Weights of a small mixture-of-experts language model, trained from scratch on English Wikipedia: 12 layers.
Below are experts of layer 8 (counted from 0) of a mixture-of-experts language model. Rows are named router (the router's row for the expert), up (a neuron's input weights, with its number) and show model dimensions 0-255. Each number is 500 + 40 x the weight over its row's rms, rounded and kept within 0 to 999. Numbers have three digits each.
After each expert's rows: a language model's description of what the expert responds to. This comes from a sample of Wikipedia text that the model never trained on.

# expert 43
router:527539574458485546500472488499486504483457401568530508488487484524529526498559476493541486471468461575526509484477494501472527498463473511456489466508488554563460503588545502577495515437488515479483464466467461489485526508522496471609521491460525525488502524463501513552522558524560516509539456492530566468520488475471511562486514559418504447511554501498523448494524487528451490553447503479434521518451510478487488539513364525525420618517421470516469453497542481492543571530450493468557469500539505488530496481474472499541557499545488487546466517515478522495458455468423528514553475466388476513441431478485515509484466513522505488621545492575491531501637559467535481472522461537510468465542466503512582483488522408527489524408515482472547490464524494568516466504404513
up2:481522509549461534473519455493539555496501543555470447569498457513508479472509559553460527518503460441496476446545448502483525450555588579528499488559515563478520470552578492546421506494502552517545524504443454461522427527534512524487506550606487464520488563506539487482481574519555514525484545501543481442471522522447526485477510469512450486504531508377413592482482473546409523516510530476494531519458510549523548546487514542511549449522535524470502444468493487554461501481487462505467495431486439483442538531514501515523467514447446536469538496589523483486530489474438539519540605508507506462438530585503502522508487589472538525466523518521547545528500520496502461512518528559480455452432541513504380539533456455472436542480469458499450491461568536526464463492448423
up3:556523472554461512486453495440534490448509562562521494507533514508438484464519513523577528519532543591534415538414533468510478508425548491555528497527506439473434528480536605490551498570495458554535500430559518503528534545546514489480492480485446520504496465538504456412494497473497477550556525489438372463458463509458512425567490570542552500461463513504420466438507536453468501503496480567516465581467490417436488511456524464558495501452517491571559505522495472589506562472474484508504486502487524539459524499461544412491469422457512507467487503493476484486460497478494503534480492474557502533511572503487510433462537423480485519491506455478524485505488479463527554485450489481512597524410484517470550567535482511536440501491556515491458467528486417505561524482548535
up4:553496432514473517514492532442493516491497549461607492499509503487498498540494518531480570479542503546513421557436467494456515484480519500503569557473492479584546463538506491405547468488616515507548518428463622487457509527538542511530487469474508517491486499532502465484544421478457545355523454451514481423462498489479518514465540551505524507543493528521513522536488564503518530459458518505486508432514573489498502462487529512525508497548551472489589469505500510560491564518502571498521548506498514454408567485529532416514522485453515501510377467469551458562425522437514530547479451512599491523489529506494523434428526467479518528511465451550507479466504425464505547445527458512506491478510519535444446487585476510516452531465483572439502498494452456480536500505477508
Description: Capital first letters of proper nouns, most often P and S, as in University Press, Sreeja, São; also currency signs.

# expert 32
router:569504471507466535444435480483463526524518491518511475519460489509455505449500431486468524479484516567526529558485456561488553474502518530485517471538423452473543427497489481510539550504491430521515555523476518520463507521561556544527453430455575483478531497544487499524386480482518416512514475531531494435510413471481509517522530535442497425558499537498523460510488505506420506538467496467463462474429471473595468536516461499521472480423473508525522513464545461465496507508545538487539463524447446458543517475524580443554498470511511461499429436500474484597544470486458443548569527484555444480492531468490469500538488535509499440532435476459431493469509502467592485512606528518446479476448470441450463564517559465584528496511480466500477389494521437485535484413446540
up1:506500530493480467523479496491574525489638552506509541448549495551480470476363534466467549520447464484452488516517478509559462514544491511508497440550478466494454452489514498574495499441395488445474511531498487485507539479434514478500510486491554538472474568577452468482537492513567516523499526429513433564516467496511606488507519531518472460548478440468461503491456549453510458482522579522474505458493526485488469488560493498389540516564452492459490442512565458497587496429501435498499585480466486472499515489533515533533579550506485601424523494542448449465525541525475442549574497452564490492552505526491484495434486491480524519459561501472501533523502536482421452434512468496461463476565520492490544528510500507511497488447443545597464483500489527473552554496524521
up2:547486523570431541508519483503482563496498574561451467525544464553447531444449421505504548413513483486494509536515509551472491535503555533580585488470460599476501478497520437593440587467566471479502508547509456538448513488519505484513469535583586539481507571562544518455480424531507496510531609555520562507513492452500461488547492524512458478448495493495441487546502526511503510486507552579506490506486501543533537510459596486509534510455480516477566445463563445478511559477468464519469516456445467493405471545547524522495470521568533545498543485538503536482545503479464477511530532438533506492514503490550515561505504574506578469501432488528526525548504529522547519500439485514562416470498487474556432473511519520548438504500493438481487538485495504529405436479549487
up3:555548472591453479466516505496489432513483555505527505431478514501407519526544460509511518591466499557499439503483536513502430516448582464438446497510493502388439475561549545500503450518568510565522552554598437545498471479457492505436464430484480502477501461495545539537497521453442471526502543556584512485485494480469474544475473552536530418467462495496460498447466543510496497577515487576516461599491525568486495539483599441540511535464482494584442528497459547471454553488509546453482489528505475501475516503458500440520444504470508543532469479519449550504520422487441468556452522465543453544508513497531490500482516477474508453503507488559588507471474532440470580462471489487491553524477464589447488583501542518531488487479504486449549511537559527469525494519514529
Description: Hyphens inside compounds and table dividers (dim-witted, hip-hop, |---|), and con/re/di prefixes, often in music and album articles.

# expert 41
router:624542502526373483445476555533462556539548564535471513532521479448482486449574476503492559479491531553490517540472477520404583501543495538476546486496496450555465487559527510554519522502487507425457536484407482431490521548556530503494493493494534486468496526558485524548501500463477488532521503501561563411477495426479516525441503489510567458462513494619471519512527598461502484527517532498552465461492481478533420526518461485551483460465426453528480485526575548501502544529507543488523469505514457479546524450501514479502455481509497480553481519505489515508508433525476394493551563482537503477390480456509441492512505460533493486510483440539484551511527551483615521568572498494528506481460391469444532548519497479520496465502457446506488468480498461448527460507518533
up0:460495464608465541482520453529495432547479464423505619463408533626534508536489443491487471529412476500565514553529473399469555474510509462547519551517511493466491455428482494449502466501525468497440492427457569442487477488462522486487559537454458467554532465455483550483464495503481513526507472425467495476432552445473486509454538511472500513493524464512528610517493460538461492471449497526537486532453460514512448494497502499489514458498455585493448480509465579519450501495467481509520475555516453469494484520458480473508513581538500473552524471403512448510506526453466475496470521487508578503484505501440559500451537500503516487476568462504522558423483510445457450573502520518508498524524495482482486487397518533468538509558479503553567536492448502595592465486514519
up1:541540526519503481474546483528504507462511542480492507485525386573461444511502576501555497576481485577404452488469476480586532467516500490495515465498435510455448403522502522490526499445482519555462396460547469535473527474487461438495547506477496525490479544501452469492530474470495502429490491504482442450491457445491514489508463518466527503427556527479451531527517549476469466505519493486491518519472561537462479571499471481458464465564494555482511486493550500519469467501452495569580586543425497521530519432446506463496553497431522481489436485564404415435544585529499459542492507448580532493566522503507497380470483507538517487442516481482536446510542549539476555520483428497518448554569540451535474528582499459519527472488507499529416500519558529481540493495516528
up2:551437488523476512460534542456512540557561542492443498522526481508436528527453514580549543480479442455502567478419411528464436455497543535551530542497475524480542555489521485608436435558507451465512537519426462589509480515510504394474536553542513532479496498500531455506439433463567534519511521581490543495495490458501518462506506536480498559479483504500535530487553479552472492442512520539427487530523464495565553486479499512514473524488542507516471451453560456576549521473485511565409436487552445517457465488489579434533486530428490570462466499450527496495495520432505480434487508463562502453520524537509495494474507510596514501457412528506524503518505514504511517509453496504530504466499431517569446480494547543600426514485485443538507551519485490543447432482556510
Description: Prepositions and word starts after verbs, such as buried at, slid in, quickly, can, exiled, in narrative sentences.

# expert 2
router:473601466464485521478454467488386527532554512489509484508548486480520565471516521480514432463482439494577580424495441486471516500490520462482512524480473429477483448566513545558449509396496490457501471502498453539529518522496519613528527463483558451502542557591542497549500483476507487512505497485520522440506462461462489504453560584436483479488462487471482446554531500534456539501495534483480499504486531482514500555534557494498486542530475550534546488478515486536536519485468463439590467501466509485474494526534496474611482498504504442538556528504482551582510506571450505500500493518432474487526493510538463480542467521549443500564517426518477555406535576514494489462511454507449428414488524533537574506557556441474502519412494487516568508421554453536531454475500560
up1:612517501503533508539428515523555498471495572459494484447512478499498541532441539477488508489449471504535568516457537479547524488454510444485509460460502569477486484493477452507509514423401508484470455468488561488475454392521490437489520508492473526523518419470513497486496482558481434527459499516496462570513481502461563510495531588462437557585526444591481429504488502531452403485496519484505498457529466481496518513483534494423492489568422481474522485462542467503542487462559400459548459520458544424467573472487515525540545496475483547467506515561562538441636506554550517547601451439551511490533585515468503492456521448478472464465518504528523507541489545478477488523525476535521426515568491536560448495514490480484536472505490512514451502547462487468556495519533499
up2:487478456528493459419542526426478514565562505462500520561484512559521463542472534523431487447492447434500502453532418494491547453475518504501543476479449463541491466521541518498430543455482450507543509559419484554539522572487472510468533505566517525534571496493526433475522445541564511531549507513552573531473455508547502515472555567448499478535505499485461624531454423471491565476537518542474424482548458500500512570462533515484435496428534448529551486482503456445545505460477487499472458501487506565497432502486516484513462525539556526429536479526522538485431487480524572470500486548553439398493453532420488546509545569504529484473433622473478536439452504554532493505473469458517454461473480509531475506500488452544489518452492444520538562513503564536493494480504462
up3:485548426507466447509445525420509519493491587555474540454448505502441436467442498444564515526518492483569500528456546539511462591484485502499475460557462524470543534527522472557541516559476524494593523436451482493495523523509487445472496475501543516465498444535532485500485513503512431522554546454472542473536586511519474480489493532551494491463447477546464474480545524523476548536527477535511483555539450451489455487497501481511499527487471513512539431508536479520499537521515417446567441511555527543425487490489446453353502484435470533480512495518456562466513465495483492589512484513481527505478501502549471429471513414425475521475495464506524489468577483479564509453474521474524456430448388479516497479488550504497489535575430500546498483587508402528506590544529566
Description: Capital-letter word starts in sports contexts, such as Super Bowl numeral L, Class D leagues, W/L results, and club names like Poltava.

# expert 6
router:553550467481494494494511573523506457580479430469533611475471403469538547504493464458548467508490458515555470494492513534493531503593496537430516485484483532547495472554510499514492508453553507463530520558494496432558533554550483554511547429514525456452537528486518508514443524435578480456522490495503560487577445477485613511502543579479574516494500486521524491498514549453466569506508523456488513425484563508480484564456479535538515610478443527530529480408476432555458568509470449481509467454472478512522426508548477424473533542501530496481450515519479590503472437539440521516515436537457480486482453488525453521426506547539490484544589434523461493499539496453531566518464511556461391509495508455473533499496532457545451481477486491459524499504497486495543509505483540
up1:518542453500462435519523526580488495480444522463530504527508511527509510590440479482516493484528502471540477554539449554609511474502533469522571524403483488461515472445549552566517607426433462469414505492551439506436538415482537426481494549460543557455536555455508495482559433492495457483463529512495473478525508497524512493525548519472492480567532458591461471489487527432478493467552560471495485494521517508526470487481457447465500448515511456521515461541444463477445519474509508526507456472481559481418512489503564525532537469510448578438503497562430522496545505555488508482495472451597464528510538507545501448457466534521461477420520558502452504544532554558466475515536502490468405541607520461545550504441483503459484489498430521511493500536538453513556470498530457
up2:517455492533476553512527492402527519515625551493440516562552480553480500487382471518485530478525398484509507478515418479482514546574506553524519517479512481532562518535580511564453526499501505474468578554470404550515497468530483479518500549533556439524478554504514449519530464511547472460483564480449518440408462514512501489469478512466504539458497484522486544508513503576494510480509559506427470526543516522515571515449527438495472476403560518496515474488587447544474559442503544469493488512501500490494385492493511469491475444539497506442443497518578478555454524518472527491534497463517508533520547505505512500538571499531532516486436468507506540477501506487499504509492505467522428501506446518523491470469515528532392494482508398567498495459578467566408434494557473
up3:488583445443473544463483493465581521509499473438569445496531477495459456449475435501506534547491539520504520535473563560485506502442499476460489528505467534471512530466416462551429487525446527476558601527530482565549505479499528552496411437476477516429465461451534517545526442454518476464523494538469506482551505465468467453471445498538514500491499448504520440497517484475509493458427450544468482567505510473466440513451506416475439524455530404574463475422506473452453471534400416537525509429533491494495509499480445455509465528482484511460484491510479454482504446520458551501460475546474520497559577509535540474474485448485502531517583427469517551543472541530556563490419515500548546476477497561459461568550528549567500503559478504457496545519537527576496459541476528
Description: Final pieces of abstract nouns, especially plural s and suffixes like tion, ance, act, often before of (attention, impact, attitudes).

# expert 5
router:454542447435452467540466525515477449491520437510481548492482475466518542445522453482517480489459474536508501443438486511514530494531469495427533455436448491489506500497623517508464557422540476490520560519442438506545530627549531515575481438526515378506539509490432493446487515508538440472506508512500539491538432448419559536488563532492566459507454515544522463480552557455492560489453481454504559464465618472449505495499482527495485479510510521494517481475467439465486516476499504490481450475474493519546473490486512458496538491524504482517522480572385499494443505497519461519508489472434516395509495481508466627426544579528520489510526527524392486478544484479504561532497478481426496502521494429472551504492491452502526485459513449479576500474546505478541496486470543
up0:431524486496501528625529496495495437496435474458497505514501548550527503562515505464485483493417462445486448516496472571568519519469467418475490538490419508525521427513458481497535449563426496538536536488426452457488475501443571464557508566446530510616541500498441544569527521510557440462483532515567474454489642480510505509491512492456522463499438439483523527450478487468454502503458475487477578535491472523469441517486480533491410481525512501486465460538517537482488477483487423514432490540419502485515484482478557463465445491570477478500563491469469499520499464402526495481498491461513513424487524531495501570528481522516513546482615431491458542491522470450532446460509502476551505513499511552501527472499466553509542551511481476527557460489501533592528488525579502
up1:519522530512516410529446481488516483460553517553491492439514489512492463501489526528464548525605533471502521484552459531594487468535548471531566512416424522493500414557477511427549508477517445533496531497461494554484498459476448474494507528524505554460594464512493484532464475534451510506472532472462495488518517402480602506535459487423523517457527482464440476536454457534479451428519538471465523522518517540490558494479469504503470449492485505514529527545525489528511485449482531507540483475464599484487518475532476473527518548503516537401468534518477499515542570443496535565515490481486477559549580490481491526477433465450521450459568517521549473579565490545497555472571494439488383464571480488587479493576521553514553490509533473494470555491576425488490497425442464
up2:524486475500427527475488512457536534549572523540439482518495447474494420481378493550481550504543479507519531461510469499494474460522571545545537510500505512564514434521499532539400594505455539469479510500517468525505454473521527485423506531543476549477479563456490479478559465495567509517485627499492545438528503513423519480507540581421485531458469445511474530462466462485433537542528523595490479545446437496505522472485479516510505544473553507472487455512591438494471553460463526465431492451527472547445421555527526471495455521504482499423487519547528412500470435515442531492573523508559474512486469535540539509493557501508553488462496561452509535498521574509581429487482499512520412466490484489532450445482540498491424472506475474533503491518512498538421464442498508
Description: Plural suffixes and possessive s ending nouns, such as levels, complexes, provinces, divisions, Brown's, plus taxonomic -ales.

# expert 54
router:504578503463473506526464468526394487530598532482502526456589467508528529499539451531565441532510401493644513399466437522468525398448501540474536541547485587517568453539536480535422500453476480475479500546468462490454517521536478535561524485503521481503560550557471487535472502528481439562538483529534532562502456449489490513466519526476481456537489480539485479477524564583471476544415493402516511558496533489491468596498441537566506496473463510559469494462522450520472535492428449412496472501493469456523497453452519460506466559537466494520539514561447565513530481542481491482544504576448466448521449477493439547503485536488487476517534500532494534484521548494555469458574519532504436493486480483479506481451554513529541486481515496514479462497510503499515442493476539
up0:515432576549498557496609573535535512552485452524530560498532514483526446487423427530471574470488370458517530570479435501537574490536460490517509533517485487455471465526478520513467436532472422578438551486478462451481554494492559515535514544521481504521509541486508487579491434500525504507488559431440450462483547469529495526507520531519511467448450472493630493510401493529466548440514520486493445578501481471600487530450521526553417523485498514451449491513486529525437511476509496484464505569523460509498497478541503439502495538499531522516544508484516494491486525500476485527470491466541626458495487470482492609470504528509459458489515513496557551501502573539511456532514564551536491542562508500492470473485534466468542493463430512505466521521522467569509485493588487
up1:520458503520470493559483519468539579469524500528498437450478485565506482516496530540532531522396469558455480477426464512605469475526543508500505475368519550455551428516573494489541509401452480519405450491478457507515562476465469514500526554459516521460436534492422433515529550527481518459436509473541517558505460525519508475462501508514482521485555437510460466498503572510492442449603482442410582542485485541495454530461504504469473452512519502490447451497530515511462519476489478487558562484492550525468478497557500520508575532491579501445410559506458465538560540532447448509579477481508485510550491504515550513468529475559515497455541515430569493497495546473485520478466506506500458503603529497568471508524497515456513443490476490450489469541548495506504484434478426
up2:460496571533468500441505487529516502477505499507513500544498524513464447492505565673395567517477457461534461447505442494493494480516556542510577520505471538502463510534535544558485535482565483481512529519475446524538486494398577500494487473598552448468526489496467484451508503522562492500498542504490541454476484508494564413516526492465506525546503448433497566497500541549501481483542518532472510526486523512523523594493550547421462501461490473435511463460518522523508503512554478532499490548453481492399418527479492479539476510538483502465448560479474460456531546452502483528585501479478451503519468566486504425519540479525547507542486534564503455524520585501492527514483540522489509409487523500594467387535497537499508567453424490527571486529521510507463512430461424
Description: Country and region names like States, South, Florida, Japan, Canada, after United or in; also in starting industry after music or film.

# expert 12
router:542557477535498514486447538488498493549519509536480547467514466482494506468514524488601549509467491533513514504430492571484586524558437498495609518502479398530487394534500618544466495478484471526467526562445536501580484552548510552577545508551533522508510477566503481530485534428504510525475483487536490465481464460479499530515530544491600459492498491548552473510475615474510517505431508496484521514504510471545493457556520503520426488471526484587487499455524505452522525526461524512498489470425508471561429473603528465494488499510538433536460418512459500500487519530517504503500525603452509435489473452525439500477455582528480591529452446538469520458496526525544594463551497522468454477487447477451547468492503478532461494456494441479536523451513471443542473464495557
up0:446494490520556515524551451525511466544432448491496492508484495558570465497507504466496527486465494501575477493488480526542528487520541472481507540486422508494427462534507496523503457535481506531473656490499518499417557549468515534497573478494495469598534458497502504512488461506435438481523523502469494444447547522512469444476537466506470465477496438517520471520449523549483505469487559509515449538491516456474489532497529540516517530490513494486414547422441581473511499512462447511480458537495489545434545500460499490524451570552449503403517561430536491511527495544553486522458520411542566409517550516440530500530513506485437539496497424506467525535482459497462558577521531550478489569487493540435537452386548558519594497544460468484567471534459495566506537416483477
up1:488473466502496524513457477539531558454510575488507501497477500520500527545521518532446495578470489504514509503508448445586509495577528491495594509467544564492415469533558567526495474457542490607456485446498479484547564454407538397514500519495507464520505530503554497489548489470469455518480484484593502532481515487526439500524465506542493420468556498480456453557484534526435462524464548522487479479478539545465532555538504467507468481546493517487592456497494561529546499510477507466605504484486499551416513435590471545553549549484511470442486525479424527460522530521484532445479573436554493484531517541524505485510422497502499557513581515449522473507491511490402522461517479520479441546533477493500512499593494531512554459486511498509514496513561551624493499444584539
up2:445454524516528499463514527412496546505491474538509478530600492538488497529433434529467513459477442545518466528427506441470463447528552507525605602436501497513537460474474509541391479545504479508495528548456419476496501490467528506505533562506543439477551441522489411532493467466617564425534525540500461471488459504490509473473488487494501484456540532492505528490508534521508492455512534511450533472503508511492564503494537531529504527509493560507453399509557514563550500462485490472462490443528481564450431562498485522478464547460476536496473554495484461558482511528482614465461521532584539473518556503495539545502530521572545554510451532545550532536574581517484457553480503475561461483520504521537435566468500484499481516544483449505558534470516558510416430460515470
Description: Second numbers of sports scores after a dash, plural s on wins, and season, year, match, career in sports records.

# expert 39
router:516520471430413494495489441474488511543489507481491581499477475453537499460505532494591522529487473511500514485499489494519544524509514530376537466531496561494459433564547481580461503480587512433517478507489462449541502520544494530512579516487530469500497487513489475446482529516465460522581518579490553441581408479508506497464506526456528462458485480500544508552491483518475561478464517524501487514478539458462477521502442551489502620493460425519515523446537457526471558503452427482592495510479494468502411508498512462537530518516571486498504496495440553489504405590429466572583418507493528523460525503553440517475472541523481494569472522522552574462530552445496490524448458545478383491470467484463548554565513538575541496478483493460508504474531501470530462520483512
up0:457458514491590524446520569482510501514450466477511575504521510503585527604495532510542527546433542484510524454542502540535452498469426457475543541505484541546500450503446502491477479563478519471518513407477500406476474519502482468531501533457513524617488448495426463518498494523598451481506515518473459474467568506531440559518527521473508551478557466550553517502538504485437537500498470526542461522447505520502466517493473574480505514503503421597455488510496556487461539499493458514512496513472391514479545515466558503517476508514488488471576483467503469556518474534544480443494543513488570489437504563440446575546521498532546528464539391433541548485517492507459459487546526484588504567506529548540490506454498519479579509527392481558511472508535507489518469410461524
up1:488479442447531480515375483523521476476496511535503492431501493496522545482426535522504504483464508534455537569582489553577509509455542505456471486441520478463515420479507481533555516433480488503412447501507478537492522425488491435462488538419524512508528487500460484423478540489513455503433494507438416468497481501530597520455511613441444477506460548510434472500478534461508406507563529493481476489459484487496530513531427477506530496513451514454562521517534465511505509477575543432565489554459506564485491461515488521550532537440545545430485496520490515466546524499435449529506496474574502523554511521514506560482472503492551470470502443531516536529510565468439532469533423483526448549532471562555498552524449458525580469497516468567441508583543577497468461427499497
up2:476503512545425566496501513468551560488520484506503503505530535506524501487448497496482529450527308473493522443426530475498517474525572504513558497556489490508493456468556565491385486516555508437544598460464427506547524491521518528435522503554475528492413509480492461512486492469556529462462529579477521463500512489496503501484542580530534537470467468425512515436550525573467495458486496499520512482507495465497536528518522549536437474492515568493471499501570519519464490439442457492441450482505456528462446554557493530456514446483484503466512564489535489492419496506521549527440560484571453411485531536506523542505510519518486562575504539505538496510472543560549418495535481550483492458495473514534443458455549523567425529519476470480527536554508551607485500540487502
Description: Nouns or noun starts after his, her, the or an adjective, such as father, brother, state, world, Church, Christ, so.

# expert 33
router:536487545471474501523460558497474521585555469547523568527435448491523501485526448444557516499450515532526479503487463528472601500536441532440538444533474522512572476525561568533517572471483505495487500454403504512557470516549489517509497518511521462489493485551480539450463531423513443503531522561519522481506402496511493551519606558543528447480543434511606495544483434460510501574492587452417498420456527449525487486559482489532466537532418516491525482476518467472484479532468501473509491487553437461495448475555550419494531492498526445530544407529458520493521459554439459515507555473409446489447496501505481534519537499577499506492464532459469586524515561490533460566516504531484485499454451451489475465562558487494555445488505483459515504481490513454513498525458557
up0:502438514447503578549507476501565466499491544474447520481491531579536540529473436538501498519488458530485446559492452473576554474484543498471501531498478533465529444544550467464508449527516482516529565430408463497513505495413611432616495537489537536598522457526532503500487442471522457499475530446479517531533597503512483500496512517485468449433482499546547508524531520491458454492426507537526405558452475483526502512522584569498459576570497507463472476510514495506502516458501479506518499512525467558494549512461552528554487524519481490466526511415472474504480437499559490518511487420470569485508550511517501576468536478500437503471474456479489539456532446494451453484587481502547503587527557507505462449432538605408591482469479518512510458514524501500497539501491494
up1:472536453525465483550455476514532494471545458509523495395444473506504479506428537465469448497480512497421545553567513514563501494513497453496541460422406442541470377505478485538441503495526477472409508507500509531526461503446479438447488549465497431486483500549481514546493492472502457496462547486579488577499474501513491551530505509494523504514550552513488527512552529519481503438549542547438485507540541508418466511471451454520459359475515529554509475521548504459521566486530460524522483504473469507374509497508495558495544454503534509396512527518498462556495536449521508507548532426508483557448480478515516491463473474505542535412561456491482479557489533568437463485497480514548435570561496498498469506574559523543484441497530418522483512492520511593484457469501529
up2:498507487578514468531494497457549596504510497469418477501538509564422501474506370511477535453537426460517458508488489553495539459493502507575536477496448486459460494548546512502407523540517536488468482464497463610508436446572469507507435509623551475508559487517484477510530533585504494505492597491483553473543479520498560475435533519500480459557502481488481493459496548500495525429473525543494495474423482427564528531491504476543417519490492592518484515487525476483499459444515458498459473482528522530463502522444535523525492451491488517449547522566521545519495458462484540497486519470505479388508509447499509496576529542561542494456494539471501522599538532496523422521516526493394513476504409491544486480484526555508521504512431495534520495540584516503486449464487436
Description: Word-internal and suffix pieces of common nouns, especially ch in technology and technique, plus -ment, -ation, -ism, and nouns like education, film.

# expert 38
router:615516511520463509458497600421421456561517548522478578487461500412546495436531512506531503528490511504527514479462466440468489526495453551447533535490475428501522409489514540503371551478559449490463475528471526489478477549528457538504527484537521464497521515540488553512526502510517510533551492470519552485573524440466525538510508601499510474471516474568540485544549457426436465509452505483568553498526542432565446546449447529495430530484396440536504527493511455569537499473499496506550498491498474493546491482534530459521461506493498510561460442540471485520486396500462459495502440549469537496460502455553398465503458461482462491540536507587543500448528526475557556497507513546418418480462463496496531500525499498486482452468528496489452511495504512491507437485452558
up2:530478474504530454506479504463551567586565516548510504548571491474489490524473465505473547498497402453555476458491456483496526542510552502530586565455479501542519478412530485536452514509515517480522570429494502536498493465517484482490452549574560509447518490509518442532495405538604474494511547542516528503528505559463574491462555534487492498491481491517515505502513489613550499500496482459428565593499506505443528509450487559490483569495492530484472493450522469506453514472445433415486477513562503506465424526468530458585504495430501524441488517495508457487469540459440530423459564496480542482486470465485548539588548543480539538506446581495574581511514514458496483488497527478387461481487474485551437475437490499589458502480552435513533496535509506546529495492493480
up3:542538449515458464500556556518525556413446498516499476398504529495443521507514485438531531585481551569516402532483540585538490510470486525504444488535525487479529435491512526536459533529484521582505572445516491502481510593518470480551488437502530455497476475487565489446520528428541477476564492519398514521464492466498476501538456542536424472506569498521520431485550520561464488456524479542505505501507501582490512519451521504526513539475509465496467448488505472544563606544527461454447528518511509567471561475482472481477500482505509605519459487488508549555457504502395412542530538575510568489499482478491499469468515477422508436539547462542525466495474412456513560533418432488539472522464492507471506597503545515458508522518444462488484496500481522533515508523559510
up4:528457448468459501484560518495518513456475556488445527518519555460432525492583440495560510483502432453497494503554464498530490561464519508421585594513491514489585491530481585533534383478522511515482481488489522488536503580476510548486543440504490464513478506482454458470480505480414425478527475481467602497504575479523520497450473495577456455532514503512553495459471481560550505403452512553510551454506503408467560478528546462493509574541569482530473457445552505564530486454461589469511506468487499492501460476463517442513515474494487494506435495478521415485457533481504483511508489495539447477488488477452554524511490505473517512501488421545550534493542489491542506537373444504531535523466560514549437489515530441469473430439457557497544487508408511505469460520466475
Description: Compass words after verbs (extended east, turns south) and words like back, last, again, plus letter d inside words like upside-down and up-to-date.

# expert 3
router:573493560464496481453504478507493520513481558571464498512523535483486554442565482503498524514466537543479568546473470514429506472550498544488584503503373492530497467525534547531484459512535437493444451448467465589485570558514560563470491435495542418441506500505487529442417558492526470534531465528522536434514453512500483481455520513476493503519493496486526542550588525521518560558534482527515487458453496469512486510557476458436435500447491544503559509500587484524566503556484476533578461375529477478540478525499513465500536551551560477524467505516473545489491497531502424519632432521419505423535529447523460533474419499512479552515405496578471538489538506497545529472509482523513504484524524499457549473508479490527449460483441488470486446469546459509503508476532504
up1:469500505452478531486469494606548518482501539536506433497456458505501485557498516480422551553429433537449465464485452489505535507488564498541512491477532554469516463485543515568512521519484478514465489472463511439518480471494499427479417573499556509458523502465443470497537451466456410474493504522497527487429443488507537436518490537484429519469496381498413543453509544477482496474514543501436490500480468496491490471521460462459484422478539522532552492499542465575444470458446493549491516497481472475471536464579493580484556515494502530492533515466456495511565507438440525500485511423527432552538552523505526478443549494496551436404544424528479486507519521428562483455526512488467452502499490460519485424556487530461592457482466485592437483507570504494498428464596462
up2:508484461535504496523526494484458477517557423541505477496531507548503487473442510480502514469499484482511503509517447505514537469586640484555513417401489530497502555592529513520440470478572487468562493534444462504478506455515544494525538506503526504470511525482512447493503505536567579493498540534464490447549567521529497496497515569414487430427481530436551478482544486547513528541416576459437500497469471475571549448502547482512403586497478463480464524538532500478476434424542470511471541496526512511484458475502472467457534491537527534478513495590504507484552477526466511519519418440548464467549494518465447516498493542527550521519502521594519583495525576530503505523476499453496447503418497543537473547560464512446487533540489379484490522528514501489379482475490513
up3:489540476571415488498453495483522483488493520493519535457516474489451513544517461449579545513502524516536524529454504529482456508521573488525484548514450491481457553520553505472486446580526465510503535465562492514472564544535449522522442483534515528401472502434504502489532474465490431482506487476517496365460477470422525416514430454519505523494486524476572540470513505588513475498529544488450438531459495455505484507439504441485501445499513449557481491462518470583529568527451404470422526471508467527502516524375466474535470491458557439490511507432433512456512483447440450498514543561544541517523533549510538461480537430492530479516491470526559450446532560491526573534456453512503528499457442533456493588501519578465481493465389499522516491543468490532550518527518515
Description: Opening pieces of words after was/as in career biographies, especially li of lieutenant, a of appointed, pro of promoted.

# expert 16
router:501574552458526491533463572496453442482541517508532540461566489495491503433505485516529473502485393518534553435460494489495558490489473510476558502476464571533499525519560535581478521419516473488493560536449446498532505596526456524510544499506513478486551527507502494454460507531493475556502452586479550530547466480463554535437543591525533509512521498512527438504504539548465528521490518505419556514465516486480489539568474550514452551466483476546530442467534411453532513496480450479500477444511510471513472443572538440524567484480530464491488435555480512523458448599507510529552484482357500489506473484500452559456548621521494470538542523545461574526500504524483534532491469575474468478517403469468519448527550450525489482469467504452560516437562474502521505471510512
up0:485488438528503564503537517621558439527431476513516456470497509491584513496474489473526489469461452508552484465500486453545573472460533488469504521429489576495465525502545462526600462541498400561491616421459530538447471442496551429513527498487458575476534478530507507546500542523527457503448491486477531503470464510515486481484553526539410517551521440552535467506426501433455441503474473483428542539535474541507521486457552558523515522462528501570424482463489542485489505526435453522484490439488505503450496521515458511482521576483433479547489569487441493530496475497496491437521510445545510430502546504494537537449525579559503516457554462489492480547461467496514500525546522494429468511521463541536471506424470518536559589505428422504507430545488473526461487520506452
up1:594504511573493489497424506563514553476494463469517409484510465545539491526466588494488519459477505560433508458507451491554440518477518500520501536454510497412536412487534458455475481400436458503511413474563513491503492515459536493467526569452533592481482566532484511494542507513441418485455522484511522515529481447486596522502504555508466526529484502477459495524466504486503476511519526500410526518591509502476510550502480463484500483562555445515528466516537498491525495503448502495492513489508511519452433516530519541590536514570472435499466553491510500441501538574445445507570466460574489495532500487470495571515497424520495434364504515570500449536544536511476537453523475481463460494571483464549540465594430462528482462500497545507427451542479511481553484526511485
up2:476482582554477488477485474482576533531571506487438589531464557535500465554381489566455535506562444519566536523547496469518480449527491536468580483502399531456468496505547476520362492521472465443499475530481473495514488411471444472459538489533508462489451563481515443420520477496596502509490545488450474477507487481475517553492526526541494524474509455470480475506556459528465515425555512539524461534491512505485535525553494522519443549449495567431516472517596497513501497474487456509420499434495503541435435574502506513586489487438537476520490566498543500491474528475473546515484531529553469479523515579509474553468526511478498471482461562485546530513505620503508522557391496509512502500518516532527510512537527500498439497470444497495566498428506522552439481491487476
Description: Plural and suffix endings closing a noun, often in organization names, such as Employ-ers, Railway-s, Orches-tra, plus Association, Council, Museum.